config.toml
n_layer = 16
d_model = 384
n_experts = 32
experts_per_token = 3
d_expert = 240
d_shared_expert = 0
activation = "squared_relu"
moe_layers = [2, 4, 6, 8, 10, 12, 14]
router_score = "sigmoid"
normalize_top_k = true
routed_scale = 1.5
balance_loss = 0.000287
balance_bias = true
router_bias = true
init_std_router = 0.0332
lr_router = 0.000903
vocab_size = 16384
norm = "layernorm"
norm_eps = 1e-07
tie_embeddings = true
optimizer = "muon_variant"
lr = 0.00681
beta1 = 0.95
batch_tokens = 65536
seq_len = 1024
train_tokens = 415200000
steps = 6336
dataset = "wikipedia_en"
Below are experts of layer 6 (counted from 0) of a mixture-of-experts language model. Rows are named router (the router's row for the expert), up (a neuron's input weights, with its number), down (a neuron's output weights, with its number) and show model dimensions 336-383. Each number is 128 + 32 x the weight over its row's rms, rounded and kept within 0 to 255. Numbers have three digits each.
After each expert's rows: "gets" lists some tokens that make up at least twice as much of what it gets as of all text. This comes from a sample of Wikipedia text that the model never trained on. Tokens count by the router's weight.

# expert 6
router:077070107121158149091123125201194104186094098136151105105113087121134103178102169146071159046087147090233102113200098142132173090118152153147150
up0:121118164117078138092106131164143126074129161107158120161161089139152148095091142139174057197141087098084094148191088153121217159068104149099094
down0:101169109139189078083108098159129138104153101105133082098118094182130077163091153110132170125131205116144128113073152169108127103104152115142127
up1:080091129072181110093143111180166078136132127192153101116119149168073147138129178100197171131157096071162121155141089121160166126154167112094094
down1:133182135113089110103145090129099097136145172173126083135089116167178082151143080116171109123086117124155145116140164183172148137122110111093165
up2:093066133129146111183170099140117092111121077161154126144079201114158092089123105230151124111077150094190166127179157133138121162143131118114114
down2:160116064157100081134163066134065164143108153163090165164158104120119127153165164082202138147130136106165145108105117127155166118163139182117142
up3:072121138065128102145151155116099091143083131115088148095095180145078130180087168163142104059113103133176103143116146072127072146139152169109085
down3:114093159079119115136160168107115146102064142141136140077101163140148158164092093124200182090132067169134109101086153124122101124085113091142113
up4:164114086145113101095187127120121087115155103200173122106084098107174091190126138088096124138145179117138132115159072142211078138066060120151099
down4:080139104164182160133145169158146113116088148073099142138102150185088183087190129188120149111095106182109143176161108064099141142142185148119171
up5:101136082109124106138162161124129158148141158111118172080193108130158097152115135158108125136101167157116158091171119120096119178084172104117129
down5:052129060118119121156157086125122077084132075129054098100185155137097162161097085121097093135092156135164140101117145153091173159066116062094095
up6:080093138118148153177181163149124144170116121075158127114043104063176094158126146121115147090182109112140124112156115153141074126130133160076122
down6:184051098130147145121144113093119137095131148146117154189112090137154083131105143128087169145139110148134132097105140200109034131126110122145129
up7:080130104147152124148083114151115135051080147101105069104146116123078104129144132137122154138128111172166106096051148144171136105158124186169147
down7:128124201142120128128119186168125159129170199129124128110160128164185112087202086149170126153071087106184133106124133093144115114178120173172093
up8:122129154125161046156099074139110106113175089098114185118150135120141097151157131144154100190089148084138095154140099192150162079081162095130133
down8:138109205101131149125087188167132097177117181181095138113113092174090156086150177170148115137117129118142117152123072129083140077125159145124134
up9:129093147164079170128141138112123110144132112118094136133123083158188158162112124147073105107125138044095115159082113123157159119127068133182096
down9:138157173131095120114113178132186075122120148094193149140130123119133075172147100175151127107161148144105119133219100141151163124168084088059115
up10:130086137129168098160121107092119077080188129119124154139060042172142144150140130148126123125155102103199121087172114153135166131138095168110115
down10:122081137149106095141151077127180131151076151110138091101115163119128099111151137154151097094128150152142123107102135109140095086114187064119129
up11:157122147079151130144110125138160128149132097094073098102123080125122085141198132092138078101154141132156094120116149072116097190142147086149168
down11:241139096076072116144157129169109099183147105129088149122167166118096127084070144108130155129141161075116111115134142117123138097107167091157128
up12:109092122134124122130100150140138129146084199092142136132149049131147139158119113138209115195173086175078113153138106150164155167125148142101127
down12:136139143159161143135153121075081114118145095124174103127151115072132088130208095096113128119133126114142119136144101096147132126082156126122097
up13:099109102113155165159089212136131155094108116145160117105123149107104136126055122121124099083136101156154111165124104067096111107156188097167146
down13:126138090138098120147166139124130141164164153135097140117153129111187083098133106126138098118147067156096192126132151093178157147075147169139126
up14:108196142153107087138159141081142143165141113131157157117118103050129139151117081179159079104145190131182101154138119139075164097076107086131143
down14:140141130130106076082123167170093095112105149080101130120140073148095050060070122079183144133131153087137136152171155175163115148127162123124155
up15:167151130115137081084153116108122131091151056102167121113093086120134118128137125113028099130158122171188165140045167162067123100143154096120125
down15:126100158036108161168109119135102141085150077102086131174162133118127099122131096131098116229115189108101136159094102143124115155135138097115157
up16:125104077104139155087117187147161177144089156097128121136089194184162132147108058144137135068178199142163132090093087104152099128105108129137093
down16:119172131126096128009123142126149103143116096150155214098150126162119153119097131049154180148129124156131105109158081145155140162084064180147141
up17:181142049112182149184196167109145136105075113131089155066111118127134121101184119149144115187170117104129132080131119130090182125119172128126085
down17:113072107166133136148116105064154140140109166046134142155027120155133107112147153126126164129120141145091128120164170104068158168121137085145102
up18:133152183101090069142119115123194158123098147147152106153187137154127128099117104128141178133122142116088112094122116156164139094132092067134118
down18:082163114139100099027200106146164063147111161151092077108107120127104102173189102159134171107127071117130133199082096161142157084188179147102139
up19:120110142130100093162131092176163134153155111112120139111073122159117106165122098149126151117112100180081147110143082176193093084103111069125102
down19:168098146093071168132130101128120151162125153131118113130095173156089076138096137121099116099110108152101132102093111172114124117126151166176116
gets: "that ", "which ", "t", "who ", "he ", "It "

# expert 11
router:063087119199179158121077098127153127171090156123150090063192133073107174187069114154149157094053106147121131142127145153114110094174196127111139
up14:092161121092175213099136136096155167130162188149169109098099096145065098066103128161167144107121146118127057139121111121123103092121122164148075
down14:130080130120123130188120182112115112114160078170074114139142132095114098143132174082156156189152112124194151078122182157156089140168091127147067
up15:219103199131133056098080113129136128129157142142205121150141153105111128104138118108133118184124109107100162127171155085179099181163133141138135
down15:143116091140203125105174154113131113192082108161178116119116064141145176140139152105147151171091102137126146154073104132042134192072166041163141
up16:091122186119092170095164144187109072126139192124146085139136039097138049144159038146170070143115090141119131142143150157127158082109176163106137
down16:121106111098101082062152130053101116144107146115095110121163128131103135124141151145145163116165175129112151084111047141129143160144043131168088
up17:077123128064120085080101154128142155139128139082070183098105192113174114122099142150149123110153156127118119072167124088086157101115054135134159
down17:145168108163206115166148092168117130129125152100168156154099157067150079157119145116147115153141165081109093174116120110175102090111075138145170
up18:133137120076161101148170144121124150143119137101128122107144101110173160179154124097138076213096112114176129098122158204203153195093041176120128
down18:097098144171141078130145181176036112175159131128137087124157101167138109119186128118070151174130029129181171135122088134102099124150140107132097
up19:098162080074091152181106129156119116130099128120216114094124143143125083181119176119170085147211084132120130127198120130158138176090133064114128
down19:113136085189090184104191096096127092129113105134111110069111147149096095123067131102173120100071124163113102147144157159126117151126126093099125
up20:117151064109148113144126117105143120097142105166066105135170154162119098122075138159115091102138126115125095196090097101069062147138151172176118
down20:145209130160080116142132100079141167105153101181146132127100138118127139143164124150134178091137095153151194149124025131142142132164116104136116
up21:109135111126169118166159130176076159124114227138137125206152159173130098151062081107105147110111098127093059086080093169051129115128115131079163
down21:048119126194113186144118182150139132068114111124154142203150084128171139195104143098119123113110091090093152093124128105138148098130174099114132
up22:132171159165101132137139169153130120102060133118095079137140145119120201134088126171110123105126168113098085172100144145122134079156132129168134
down22:095086125139128176148157112091158198126167102128127174089149137075144113143131094079154079139128215122142126125121148175170158156093137144058082
up23:151167097132134141121111116126046073126180068136106133180129116138141128069098128130124112172154095146122151172100138154139113107117186129115126
down23:192143099160073147066178110073101177123156132115165092151152126136120139190124045109188096050092093168123128124090166132095194114155157140129106
up24:097121149177141101087110143075149122071099134136125158093134130119147085093092130134151113127195121170103112157123123179140180134109139174160098
down24:114126082121130102130152110153100167161149131104125146164140161163114138116121153146137173101154123103183099096184157081111130097098147127117129
up25:134139074133150047061141086099112144062155130118095083123131116093115139185126109150140158108081121130125173125146137104105090206094175101106145
down25:083195102089118121118124078160109155163156066112119153151133139065130208162188097182053148186119094136153135157124095174163158093092153164122161
up26:136161131110130198084131157129077132147059176106142110132125193122166135117145134125151100114208073086120086095189136127107126123189105067063172
down26:096137131136096147182165126134161141106120148127122125137097047095107131161155190186113127140134127147169112104131133135098149102089145095130135
up27:081070130123119164107115150129189095174104076093094142065187185110121057127147127097102179106124055137148118060127152107155135165152152078159168
down27:131110132162085107129114116099180145187108152109103133073122107098144142123115064162078118143077111159208146159093131130096106176154113140113160
up28:156120129080166146097107114056098100123109179127141158143110111138125140159157068126096154094106152101118128082145112161101069123110164099159146
down28:110099169126151091117128169089130099126090057105118136119132105101190137115112185145119128122118117172156141156126126179087216095165131166102122
up29:095163107132140113098164102132141174137112143152150046205133114096113153149130197095124135144126151139110084134147125185107142163111179095140114
down29:200132206141169191138127149138100062132169182129136143108135140161135103162118167125080126132111056093100126134192116086148095102131080220150124
up30:140145107148178095129206072089194103161116171204195060120082086136121113117120073180128137142109127105152135110174136138098157149114134150133136
down30:144094125148127137126099079096111161129082136136087130115180088099141076096111173196134155110128129155086111113123113180103125108131188166177135
up31:064150148150078137155096158158119168198129134118122185139087135100167085134119126120109116106102151122106118185177111147143109183073087091131112
down31:087173112136145148119102138130108180179164150120108087114131151106139103124170145159156133120053121140120133115178109080119160102047133121156165
up32:129123129127165129101115126196106129133090111093133137117125089142154130086145111166112113161134129131088113085082143166163122121164097148114118
down32:139105121081096128123121102184174089137117092177132130091153147090168137169110082128125133119099155168140197179165087109143103136168173096116058
up33:159131123196134134180085167151124095131063136148157160063163118170137128157154106126106196075136147173161160079150094126114086122152109138128109
down33:116177166107128159072180148090127138109146091127165178132095122138218183121131129161203114157085104101077139179145140129150154169128136092118157
gets: ", ", "), ", "ers ", "es ", "s ", "\", "

# expert 23
router:084112116121130144094100110092131142122112117131150081115100186147108137097139129165089112137137119113181121072167139147156153078136179193166079
up0:121120121085138129144141158110146103123133118142142135114125153109107104055155161152118098150105130101189191133106083113113109095165093174144115
down0:066171087082106151186140112107103120153124150134096121098098100168101110161100096126177101149119156089117233097117112177144041160130110166066144
up1:077085130180152122118125155125129110142155090145157093104153151151117163105184163174129125095117153175151159146094106172108136169154119082145182
down1:156087145168157145146090133099128151099160125102155089085123138142127144108128139122062090118123177124149109139117088178060159154118179000155119
up2:084166096114125099182111095152156169145152111167083138105142164108105133151148129113083068120153131140110142103160126124188096121093121169167117
down2:152128133167128171163124124172083141193118098167174084143153177120107145178116153147144061102175189113134142230095090133138115123139156155077159
up3:171133139099148137084141116115180179071128115114160150095169088092079117137125141128149107142096132084109131145097164091081083121133163130090169
down3:144120067158104112158133090146145142156094122055080141144138090077153135109136162171085099170083158141118162128145117167171107131112138131191114
up4:133178167159141092126087145056086164101103141174170144110104112167138139145130112094120073205068111122084122118162132157110122100120174106152150
down4:118063117135147166127179109124102131117151119122147148218100152076132141123173113137118145067182131055081134141120149061151114143203141094113119
up5:141118117116128124104076107072137138072124125172096135111092069124154126130121161086120147176106056148126108134106174082050136108120119143092136
down5:176138133139106099129150133166190109047119138167137086106143180138162105107092094212139079144125185198088158178141116125146123093120126064192118
up6:093115184112130147091176092171140121076086166134141139157167194138057177148112121161144174182139138098154156131113122155105091113134168160150132
down6:128121172091075136133133148059138069215096130169135131131181134121160114100153088098083143075180064142147134152140170097102055125115087127094116
up7:101180093097182111084113078141175118098148119091166073133128161100125166165141101146079114178105134041147182082115154127143168127140114166089179
down7:101097086098109127113187108103112077135134110168149125139077151100096105143125144114086113162172121108172118130124124172138091127136193123114144
up8:094128128109194161139118084144128129118135145206133112152081157128186136113108150117172122130104096138173101126094147120106095078067152219107081
down8:093104132146094110123151166133133052137141142116125077160120191091122065130154091064202095096098099158201120122122164158152120107171197099137154
up9:096142142132106117153048103137121093086127130165087150162178148164086135157137166114141096160083127116129115126092144111089096124088116164149152
down9:133108147129145081073156127069144108185093140113098168150141123171111123149093166122184152122129206133161179144158159111155127136132165087168159
up10:076084215125101078117101139082117140116118183171184206069178121155101165162168184117155130212119120123083124143108140135084121105123163124114130
down10:133096174130169142063162134135135075079132095112146061107162110130050100088120100142071153140130170093129137132139125131214096135114148186147115
up11:162110070133089083135156093108117103134156117147136150108164125155126117124115122065154132140130164135148147150142068186152089126184165160186096
down11:137092125165102087143204132056099180133111179167156084147115111164130084149123126146043108130085130090155124157106133183171151137146124164113153
up12:102135156084098093138124142167113167093133115154111145126131139206131172118053170171114139165124116119097145089097198108109144092168087122127087
down12:133127179157134117096185110079104081137117157123159135104138169075088083134118150104141140114086167125097147040135112113134157168096126090179112
up13:060140132096150171141131146122091124077025126119157129133137187207102152125121187179113140107146128112117098185132123121161113122127148160185159
down13:138129109090115136208085182148134121120191093100127165122128134140149170122110176124131153148149107144074199093141113102086165089112132129107088
up14:120083126111126126166133120089114163117090094082125138103093104157154107108158160127175099138133105166126111133074136153159107085172179066126155
down14:115168148118117095110135175110171150129139198135095084151115125135112147120094149105135097126126094090136107126125102140163130106114136128156217
up15:120156095157109097118160113158150123079098165143215146134074110119097153132138114108117104095133111111163197151175121103087049133115111131121122
down15:131099071078133092198165081162171103142118137129122087116094080117138111103158152136152085091111133076113111128023161117106073105128199088125062
up16:146134103101103168192133122119138126161109134089096109115143132181176149189094155159162107122141130114172131141102148059152124138120149129124110
down16:185103154142139192114145159122094170167159139201125200118117156132112137132103121175158188182138160111121183053114141142103139151077169157171138
up17:070108093081133155130093116106139149149157150134088154142170182086081124143059101043104109127043159161120153145076105126137152148071195152116138
down17:072116086119094112055132139113106142088082138083121150124101157141117115099115137134216101095108114102145204091113125126151124149155135137180123
up18:131156164110159165160059086144106128100161127072146148169109093086141067109141162128146073085125102127134071155085080111131154171156139171121142
down18:145121110179221131160174155090108129136129172151175073133165138143146105125119134140137181091154101127125120152111162048127148144147119134078145
up19:136100126088126148077111113168105081129105119158168158116101110117139141087168093130192091172113164172141142114121100125127128111158147204131139
down19:161122118070087156178129110117173140110159090011134139145112135101128118070115094156155061154130188162127130111100172087125115165139148080180169
gets: ": ", "– ", ". ", ") ", "; ", "- "

# expert 9
router:122099113182118058164131118173134123172111117164086126086131123102194186136112156115125137125090103097088097113140138084087144134107149143145115
up14:126132133095086141089173111067101091201114180155076145117144205176111148102181139084109149075097132180118097127123137152103115167177117091102143
down14:197178109149066075083113132193112100166130198135132086142135113101136193122074124154112102137033148075131097124153130115122189121124186141095084
up15:147164115121075116130156160143109146117129089138146130119178071147136106125126084119188128125118153179111141117090119086186058110061039155094093
down15:050144125106096076133215108081124064121089093137063169127181166109139143159121154081124180132031153185117081147130137157136186208130117156130093
up16:130106160160172128097099148150121177178068156131126112161145129128153143157116067134155126135098149137134063140131156094125123145081102102127128
down16:168114179095126122107082109148175121109124092134173133093115165144083150110132128127151167132053156164099118160161093163147136072158135090169070
up17:103118173119145152111084088163105132119177111112214110132098131100112155158104148159136108075138099127140086143086108087167142167171082149214076
down17:176108112162147072145159121108115154140121158113113106193167126087107147160087123120118101099106159130095104098138149106173163112142139138138159
up18:097174138132117156114097129128113128122105123151078139098146016154154163159150119076145079083145180134137150156118138078114108111105159125167158
down18:084094118144139125215117084127158130126136123143125131149172118158173116195144159084135170103106124107131112099155182123101091108148121099137111
up19:109146117136139120091146116121061122094136158205144115214105156107100139144149137107175132148086199143127135120138183115168116125104089134122179
down19:134164106108088111103170171140084117111076120163108158102115056175145136130165065165069099116172099103157083165149128106148154115210159094133146
up20:102085115141149126133142154118166162133161127222203117071109124091052055156033158122050134173154097093096110074112097144162176131127145080182122
down20:164058130094158167129168198113127139173096206153112169163104132136130122122162089125119100141104082163129157103106136111090151139109196103105202
up21:144097178164147135111165149126195133135128120144123083125074176079111136100126136167146089116061138174136148094104131118117187142141184115181114
down21:160114148133142084143142129113158161171178187123080145070137166118093098103171056088149150117136098144139095125121112184109096133146154123145140
up22:097144124164141137070123062136075110139121094136093120143091081139121134171124151168119126077124145183144103141118145132106177187156082102092140
down22:127166082123082113107141114147124106156044068153059107097106094119083108064139161135151111150124095110128167165196116095063126122114145136203161
up23:129143134147114186112135176130119071202166123115138113149131077123104107098157087180088123126153116141205196176144175139161089156123114110188147
down23:129109154161086107113134121072101100110125118094113158124105111150141082119169132112115126077125106134148179064092151114085131134143077132081121
up24:112147088123120093103125065169123108134154152124180117127096137152146174157173120106131079151158147110125129153154167162100152175098153135134171
down24:151124128133115148110118097154145053109101129151156153091141193105124107136168132152138117102147142117063080103125144072124116125153143131158164
up25:149094143169173130167068167096138145122166166133127165120138141118106146126092159104138165090141114154054093144155152105091175125113129118116202
down25:060136120069139147148088111218056122126152134178136063183140105119170057075205102124073113163096191119133130102138107153130130156116111131109087
up26:112039152129135133115125104096002160103142118144121147095156128086095128143129157111149136129116106133124110124085129058134078146165101108127146
down26:111161114121144098173169152155124176173126081094102125158185109152159179113164128061089096136158104159131105124158158104166123124181198159180126
up27:148137131075106083121103091116101119132124130109092082106113127125102143181158178108108119117145163150151092076125112148108139151178091150122125
down27:167148099060101155090108139121112124056167122135104126101125085098114142150153139085110138111101199129140172101165096078093097118109138099105180
up28:138117150121165155127122161139152157066132120106173107062121138164196079172133159064116124072144138123060118148056145109084100168107132119147119
down28:098110122167171129110101149137140192182131161097130165130097107145184139065114090098165059163105060106148132118076177153119016147064168135118107
up29:184110166162110078130202139112148155040064147115134101147082135160091123116060141147121106148074110129145144132130182127112157121050097168085100
down29:163145121080125119110103091157187099131099103138103137123145151110160187153123134123090163111082165156143167171099154116087130147138188107163163
up30:106116054118137079077141166144158122120207104145128122154169169094096145108116111198121128130130106176112142112146113101096152092099172119106137
down30:077156144121154198109143133177139141143119160153143108109176176134139118111143107173120152158210072062110102058164123165157113132085157108139133
up31:141120111112148188102203096161142085126149121132182123146145107108092092181205082158105099135132112155189151127150175122195132102092167077143174
down31:128137106141119104147161124112176128149113083128118227172100166069142091133137119142148137132181101096134193046099172072091199131171182191149132
up32:108145152062084157102106107141127120147089149157098105151108148148134119150153158114134102115134099143156138157111116101182112146087136092153138
down32:132150144122095081114152111162115140127066110127132122087140120128083167104145143110160110181147154117149181162142087120149073148145084130147141
up33:170099132126170124138116119094105097143142103139128142141046143080126117145147152165097093111142166163103104136089114101108104123125120135112092
down33:087136132091130094149195059144103141148133143129159159169095056156179142108086106153134145154141135162148126113088085120132120128151108171156096
gets: "1", "2", "3", "201", "4", "0"

# expert 13
router:129108154103124111199105144114111116175184136164156145109107142110153127187109110115053151152108138141154102115150143084084150134166207172142107
up0:102111130153195102130142152106169155175169125140081150138150148142184090094174090116058159112141079083143081131095121143142167153147086143099101
down0:135104130130118091154195130146111184152188163184170107106132101149114135156133123147150172105131145186083165112103084061098079133114159203095107
up1:145136139135101149128178090145118103179167150128142136109135107107130089137111146180142152157145179113113133084103135129091079153088093120131168
down1:139150142150180180062142130092120129125098102122163162145151125124127144126154148108121131201095116122097114109054099118125171133154154134146109
up2:129173165109130131101111175151125071080152105062101119133098156099133102144179068162123101087161100070130138071197152131138095175141131107149079
down2:175132135114130139076134076145148111210171080137136121184141086111107167096122156149126189120123147147095086083149152169129037118091130093128174
up3:092152188115142152175115139097088066117159107215129131128152113108167097122158099114085136138129091121102117095124117142130085079114139053156146
down3:132124190149136125102152107088137129138127105092130102070117112152096125151071197138161155130156125100132168150143114147149118096176110154107126
up4:152097138096058141109102149128182167117104137127080070091159126155144106165190140084072125093116124084158124123162095125126146139184050126147147
down4:134187169131129113137095137136138144139163148119142111119107142087113206169151114179114087120098154193099106109102074107050110146201102145135128
up5:178125113118125146175118120112150147112151163098146095094143100131110135190091129124088132116119150166070136065100108105172063105145124220157120
down5:117177088133085113054130195160125100107088105119148090093049151168140109084079108101137147153134133149154161145092137156157141093168111115113119
up6:131114108116063174087159137088107137091136194140113154116115191121141119098137076127167151156151138166078150122071158108078176143198166144077120
down6:149117153127129164144110180126091140127158152124120156102115167161126098155195128084064086097156159131152102115102122092106149196113138073094089
up7:091199139096096158163133140114183140158113180087127124109177134131151189157150181118122120161143160084177062175140072135117113111138181145080156
down7:087146153175141153141093129090132147130117134079137155155160092192160133110165111160054139093175089120121109107156066138155080155204141109051144
up8:142105138164131082178145070088137086132090108164089087159086140126156118099136112184147085087120112185163100129193155120133085074150173072130116
down8:138131115129145151165158122188137128176102104081133174143166155179140110178157109095122169155162183189187104134108057153124164080090115143147087
up9:119133175124141141159082141155114058089110112164119142136089142159075152146178091132092125107129116169124167115128121171175105123090080176118170
down9:146143089141101168156134141188098099117112119086137182102129119134147114151166052135142124155139159160139137157145204071119134120162150156121172
up10:142093131177189096120172099125161135179165127160107082160126127131112143101063147131123135145183116130127055105096124157133141170144082104199094
down10:129139119145139090135137217148109141121191156147056138107130134145165197133037110138122186126132141106137144125149123110124106137137101109106114
up11:168111128165143165131073060125090129103160130131147078172128160112117097090188127175091122149132146102187126134151093077073172166098114117097123
down11:114129156102113120105121147169092148125091113127121112130151099099071109182070122073092152119142186151112099086125159158117151153082122142135058
up12:146138115078116096096148150080118112174166123132144191112153073144116115110176116153155171111143170174125179076152160163127128173152100109081127
down12:125099112100132181074150099121109138101130120138143129164126198126106112132164160111139140104046130146156142114104136129165115149149058160165102
up13:075124102158092096119153113181099143135076111145138099141153181123150135111082097170175130117154173088095081157106128116141100197160143092085180
down13:155095100169103154115152108126102102155116118119131174124150103145149122115122085193134093157142117140113169138106145129179137058191094144129137
up14:150091148200081140077075085111117121147142103107095130154096114092176182135115186129126113116098147141105166142145107151086167104139124166141139
down14:160091154081122151141129132097143120152163058123180142132111074139110126156138079111081120116061114113118179142095113126103198148143143175150106
up15:135167111093077160039090086120110095125094193125108138138141112126123148153181124127140086158126161158111146108124140160192118053146208100187167
down15:078159092157159151161176105124080116113080165129164155101210111193152094091116112157101130128129168164094113195184155098130111111108174169087157
up16:145113087150095149133166133174129109155144155168160130093158126123120097078132098168148129135116099095124099154151099142110112106104095158173084
down16:127119116152104129117047130140166106160171131038126123122151154120172078164129164166144138095165067180077116121158147114154146135104045094106111
up17:122115152117078117143178119125113106125148100102136126172110147127158146139144129168181159088142164117188161106122129123069122166110107132103151
down17:108110109161140152099178142177140078187125166095188054130120139162177143122195102126144105123140160105115141161186129124142151058180133116127160
up18:112118132068164149117135116174141147114104139130094144129070130065094113078120159094159135135070149133125099097113142138161152127146133113149095
down18:132108131165129117133160084133143112097171131132130090193106205115183120127116094167086130088124064119108122136128081113094130080117078112088154
up19:164123113080118148104148156126044132135104149174115132102158128132108134122148097125144138193103170118106139165163125168145119111211127112112120
down19:149061114161103112139091115135112138123135112171097135087121103158152113185153117139187093194119141153110091160135178054130110132078097144072158
gets: "the ", "a ", "The ", "his ", "an ", "s "

# expert 5
router:133144134109116103132110106066128084198133128165169117095147098074132144171156146095096159173109108120106093139126123118129127146157169167155123
up0:142111145153126178087138136158155125172115116112167099087114095111143122114147167097178095092140096121166186079144094142137147185138127130103111
down0:124096127094100163124169117142134140123113153160119136090081146073141104110100158059105135171078178121088097149066143071053135128145126167121104
up1:126132116107115104162091137094054163111184167093177164083134097132169158132145183138153120161081079101115110145100112138083146131176124108131108
down1:116179216144109087113123133080104087079107181131082137106157104073171080139147113163139093160127164105118108154132195113162137151047096190108090
up2:079139076119124065106088144166168086117162119131140140151113093117148178089130144114115186127168137128040092138130103146097121109177130170169176
down2:097058114113067134107159128087116190092122111099130144160090125141094147134113081161086136114054111097102162125166159162180121118151104098130121
up3:162131135084067180160174143138109147105125104142115128184154208105164136125174101117146121136141151144101136156078104102092120196109204097136136
down3:151147139125157167128102104107123091167116140109161085070162034123059155150086131078104152116101150149195141114144139105145139144114073115109123
up4:137069080139123128112139072119145126129113139108135142090161125188148125167115104085140156096084130158164110095172112122106136126164083104134071
down4:082179117166148138122120103087157096124130185111194100169111089146152150179112117143133097068084169117102143139164065098175114185090098092090166
up5:170131192123120108154042194163134148132115212151164132129127100141104131102123120162111099145127186125090115164143114108119144078074118153125104
down5:125141105099136132160152148117156081117164130131160163040153079171144154144149125147117167087058136140067119167211170176123131154167159113101133
up6:125187124116150121190070076114104120172147122074148190086188199134144167120138085133120105092141126134117163135133107144150069120107205137116099
down6:166116138136087142165120128144152075138126114114139160147090146164101165095140152148124160064160149069109145128088166115109105125104197093138112
up7:142092130136054068178194176126166115162128138149109172097128124091141146081159106106162115161127140054113127115124119136100099166112144167136134
down7:117077121088166125172126108084120073162147084098137131114128109173178144143125070137125153093165100145131142180130114083114159167130138095120141
up8:138126112169129124124141088143106119085130097173186105150137103112132108101168179160132094153079174139132079160098115128093106127130159136162099
down8:107091173062105161170123039170102141133080127092104119126128158154125099072107149169147148200120136153162094110139136166081101108175120130131144
up9:105119077157106109187129121092106078191133093088159123088136157032098088180155096141167131132114158090155155090136140051108104124093080120120132
down9:112099131070122112142115135087137171085120099113163138137123124158172129110144080166145099146127118112154124101177119203130153134128145118144134
up10:112091144196154176134176133114086107135147127086137085134109129089139140132108124126062144135071111111171097114161115125116093113183135068116132
down10:163177109097128082124106109127082129159150128136152161174228163112145153118127121156157135112137147110124098164122106101141142196125169086146154
up11:097142144118125158127060207169104158149120144137103123093122097135157100163121106123117093119142142100115089087140178147121155137173118123161103
down11:102141191159121183157043130090157087085085062171126173123103140099101132154115138130130096097140160153142118124143117161149124107096133041164087
up12:147164181097150095185114100141177122117143220167157082115156130115126154115094085155125100115176166091152094142136146074119110115084147188116101
down12:062175133121163145107105093073135111130145189175096116129100122095096125089036110130157128095182131187117089145115152101149157077138087100210111
up13:181142145172136073095200147154138171162203093144128119141090106147096096109134172152127074151114134116112131098165151145139169118102068131103076
down13:113126073078141152110080167108058131164128136125091087118187123184116166119158125120116135090130085163157096151167144103117154201112160077109127
up14:104121165113126183113159062170097178165128163160103113120093150098120097117104208147123073113058119159097103144051187151120107100109125154101166
down14:101109161127150132196021130156082092129135146149080141065098144158143141175134135132113114109136098089149154139156081112188153166152080150089124
up15:137108130196119166155119140153095143120151101124147077113197170114109120121144132131161088224148150127038123165178112111097202107064153097142139
down15:077123095117085182151092129151103118095155164116123137100102100125083138126108083156111137064116119128164114143074158131098149162210097141112138
up16:163112147163127121118131064123131103078175140113159109121159108138126140134165149100140147157118115057164096114118108086113161151127135170091137
down16:128168111083120166113135126207076124146152089106157177132104089103145146093125129140194065144065142155135115188140094124138073127133122126119169
up17:108108186108086170075136162161155085144125100157087095098217130144166115085065136113169131107098134150128159106180193134135148140139190089082186
down17:120127126141072112068115158131122151110053167186168103066141180134086138080153140110101153142109105160114200130124076123106083178135087029113138
up18:153164081102117125158099117143136097149191095136172081131112155144175112160160184163136099115151171126131130143139139173073141127115147215134099
down18:166131174137110158088134111135177062145087077100162110152074122120142070083063173137093100147125131119125151091169097134119105122089155124119107
up19:133146130117106153147121139115122119082139113125145063110078125095102110042082167073168158147127157097081143150187189113126109129191146093147107
down19:057086091144113097075092149170112144100125159155117116157084161189124114110103099124136165159110186061211132121050131097137102112081142129083128
gets: "the ", "The ", "a ", "that ", "his ", "-"